Weights of a small mixture-of-experts language model, trained from scratch on English Wikipedia.
Size: 14 layers, vocabulary 2048.
Training: a variant of SOAP for the experts, 262M tokens, 5518 steps.
Below are experts of layer 3 (counted from 0) of a mixture-of-experts language model. Rows are named router (the router's row for the expert), up (a neuron's input weights, with its number), down (a neuron's output weights, with its number) and show model dimensions 0-95. Each number is 128 + 32 x the weight over its row's rms, rounded and kept within 0 to 255. Numbers have three digits each.
After each expert's rows: "gets" lists some tokens that make up at least twice as much of what it gets as of all text. This comes from a sample of Wikipedia text that the model never trained on. Tokens count by the router's weight.

# expert 25
router:126084172122100109159145179159181137113090075148151115098149094110112126162073160126140097162079085150098151095168133167171092090120119152079100107182153100093084097099094127161118146156080118163132095161080167168154116130113174167109120086173085153117101170076131157130100156177070114159
up0:153080053114106119087116121083081158139189177088089111149179170138106140180173112093127170153104108145126123149093141140127132151080138138109160109060138134170131162134174127155143151098134134144116186131097112089154074132088132117208123127114176121093116120155148136183107178097175135054
down0:150133192089092116098104169145138133105203215184134113093148164160202134081059141153122106150116114113089134153113181133196145083103140130106155117116143106113130126176056118154116138131163126150138141157206100144156128177126136164108146107103096161135109103168135146143126169115077160107
gets: " S", " U", "1", ")", "2", " are"

# expert 54
router:121187145097151090123166149126146188121136095102109116100074163135191104131110110131113104159133092107095188134136183101159103147132099170096134085160180081090133066111098112085199091155136114170189152144093145138141156096163138126135135105160166180090095154163135066078097105158141093125
up0:124165136124158061085119100071175147120104141121099066172139120145119184122080095169110082118112126092114092118134122116152114175116135116157129081138179104126103143076179162095086149124168125119140156179120147104071086067110139108067120181094196167081118155182101149112117109142135086099
down0:093124106104161189132149133169125105171138146106150122130105170100172137150139204085142112153196090148106099170090191139168130122100093099133113155146159119142121168129118138103137150122140155146186131095087106110181124078192177102168116163151212072079130155124154153155118099164143070138
gets: "r", "in", "st", "n", "am", "ant"

# expert 0
router:110145166090065184120148142123090122091083122096115102139144122177092120165113103166066124121106125156124164082189083128156106098069082181098105163160149151137167105091101065097159152136094161158179084180146153182157159146144172172131098113161114141088103169134119114113136109150142099178
up0:094118165166109125086147096167181189115130123159094132161087114144133106119152098173108151101139119118226134141157147130138185161136166153119104114063113150131106087126131093164165113082131124100147183120158158147077151158194138090102073088157131119125121164097127136051076140133082125185
down0:135126142146106110120152080166113150171143071104113146190096187157063147136174174144125122078120113155152101085154122146203136097102123077160179153122166094102105121079130117145127107087170121123131083182156106126112191099146197176129118175167130178163135125131134132162150127124172102188
gets: "b", "h", "ad", "k", "ak", "al"

# expert 3
router:128086175120102112166143181160190136113089076147147121093146088109108129161075157131136100165082082148095155094172129168167094092124120150071100105181149101089087097101094134158120141154083112161135094158081166165151116133113170163109128086173085154114097172078129159129104159174068110158
up0:112154127096080080123127121125120115190121189114077158160066145168077104130069177105089150121146164101109143099142135110142084148095109097156198136088165177078110156152219124162145128101134111156126154070147148133132128172090129180127117177108150163152137086195161105113154121109108137128
down0:150101139145121068118134089148085124079173113132103122116191129151106121053152151070148136165134152118116142136104105162142116124104153154151156133120167121089126039075109109140145095207155128126144206121112182129172120162126181131155168127143143117099136101222101096152106079106100109157
gets: " the", " K", " The", " with", " and", "The"

# expert 59
router:107145155076083111105110147173150092182093151167126170106105101130089119073140144091176156155133134181157165199111111134176210181136134126101159078108125160138106086112155111168166169129177114112061166161160107143157065118122166114080119165156159139121114072117108126152137130102117121157
up0:130133214087154086172196139147157149130110124094146074181161145099144170095173147131180143118124115117114151109103159116100147127116084160081139130145145092062130118070100131146095140125036113082122092170130138133175096154123130100129094145081145167117164178111132113119056094165086111121
down0:125124124167078121098154120113107128167163179148129156080077112148108112151166161124113172144136106096123098152138141080174122149180074141123128129144141171086149079154145119125134130137184091141056126033092203137149145126127119202079127080114116126128129076142135143155090185096156149186
gets: " the", " a", " was", " in", " is", " an"

# expert 26
router:122109122072130099131120140157153126099137116133164083064139130113145145157103061090149114160083160123116193102081133141108120146118137164179072159168127129082100141150170073141070098089093071150103090066187145160103162140107159141144173080133124141127087167075097141145143146179148169090
up0:108094093139157103141083174129116157151143165153151134122183113167152072066150163127132103104127144115129093126088158169139180124082128123120119091171099136088170071139186162186114136075139178160096144127129154130168075160146119084136166129084159174096081124183090133093158092147054134143
down0:111102128063147125087125072152138073100130143210120118112159116099089145151129126178148122151089112137080073092119077079146110096103110108169142088161086110108135182110160100145151075164163083181139140149119142159096128062104145129139177086150089110175148114139094131169082123133106075178
gets: "==", "==\n", " career", "istory", "==\n\n", "See"

# expert 43
router:070154153145119102134149136091143172175171106179140130083172155085099135164105169093164095156116107111124087087136103181127121137076131138096118090170098138098130100160199081099109171126097102154133059175138123174165121197112152129178076095154150154098129163078143143122085088158133106115
up0:171089130124148135095169098160124086134081101102127108080125106160151117142125067079113106112128071164115080107155136131090142125095121135096155173131099164150096139108104146099150082189134115178120109171105156103142160107115115103110223072114056091133104057160121098101125108169061118166
down0:140098119153155117150074072113154155142131109089141087120192168098156145128153123177116117136062080114120146127105129100131111134083191132192095150143082180114065124132130133092082090171154131128164155114166120129130193105174171074156185123121097100115119120206100115165152113170095166141
gets: "s", "es", "ers", "ies", "ts", "ions"

# expert 1
router:123085169126105117163141180160186142113087079148155118094144090113118119157076166124128104174079090153100150091168127168172091093117117148075098109183158098089086094099091131163114145155082120162129097161087169163147114127109172161112130088177092153111094172076132160131108159177071107158
up0:136165081181097192120164062116118131161090154059087131189122180146144072079142100156107135083100162129097090155119134060124124126109107145121155114118099127146125127106105092160129157130194164101118127106162131083197092115142108071133128173078171109153180118151116143150127109113186109097
down0:152098150055067158170155154109158101162107145183154089140144131146073067149192125169090125119088133115128151139091148134094140143121184112122122069125082122104119133090150167083142106174100172091122182136084088114194131142145123152103151128155120113129146112162065159155143128217130128099
gets: " the", ",", " The", " a", "The", "'s"

# expert 41
router:132058098160116167156176170048123177117143113150149091136116085125110074162125156148149127179100127151114127097167159110150089109151162166127167117142122199110128103091086144110130145151134130139156074141134143134177164232072153137125133089125160148134094104136129158108075129166171154188
up0:169082138137096129132146146123190157145145077111135172128135168086129128160184127093111197100113134102156141132151115113194127131123096107066077145060133177108156157113113113131039115123148145146178119182128109093158118138101166108098165104073095136074126083123108110109154075080156079098
down0:103146079161167096120088133128093135107088095153128091096167095163131117075119092128112087171152145121142103124143120154098104092160186103134145080130118146106120157157042098156198141096159087134119095109086153186185159128099142078197182101081118158082133113110145139135109082120097173091
gets: "e", "is", "it", "es", "z", "en"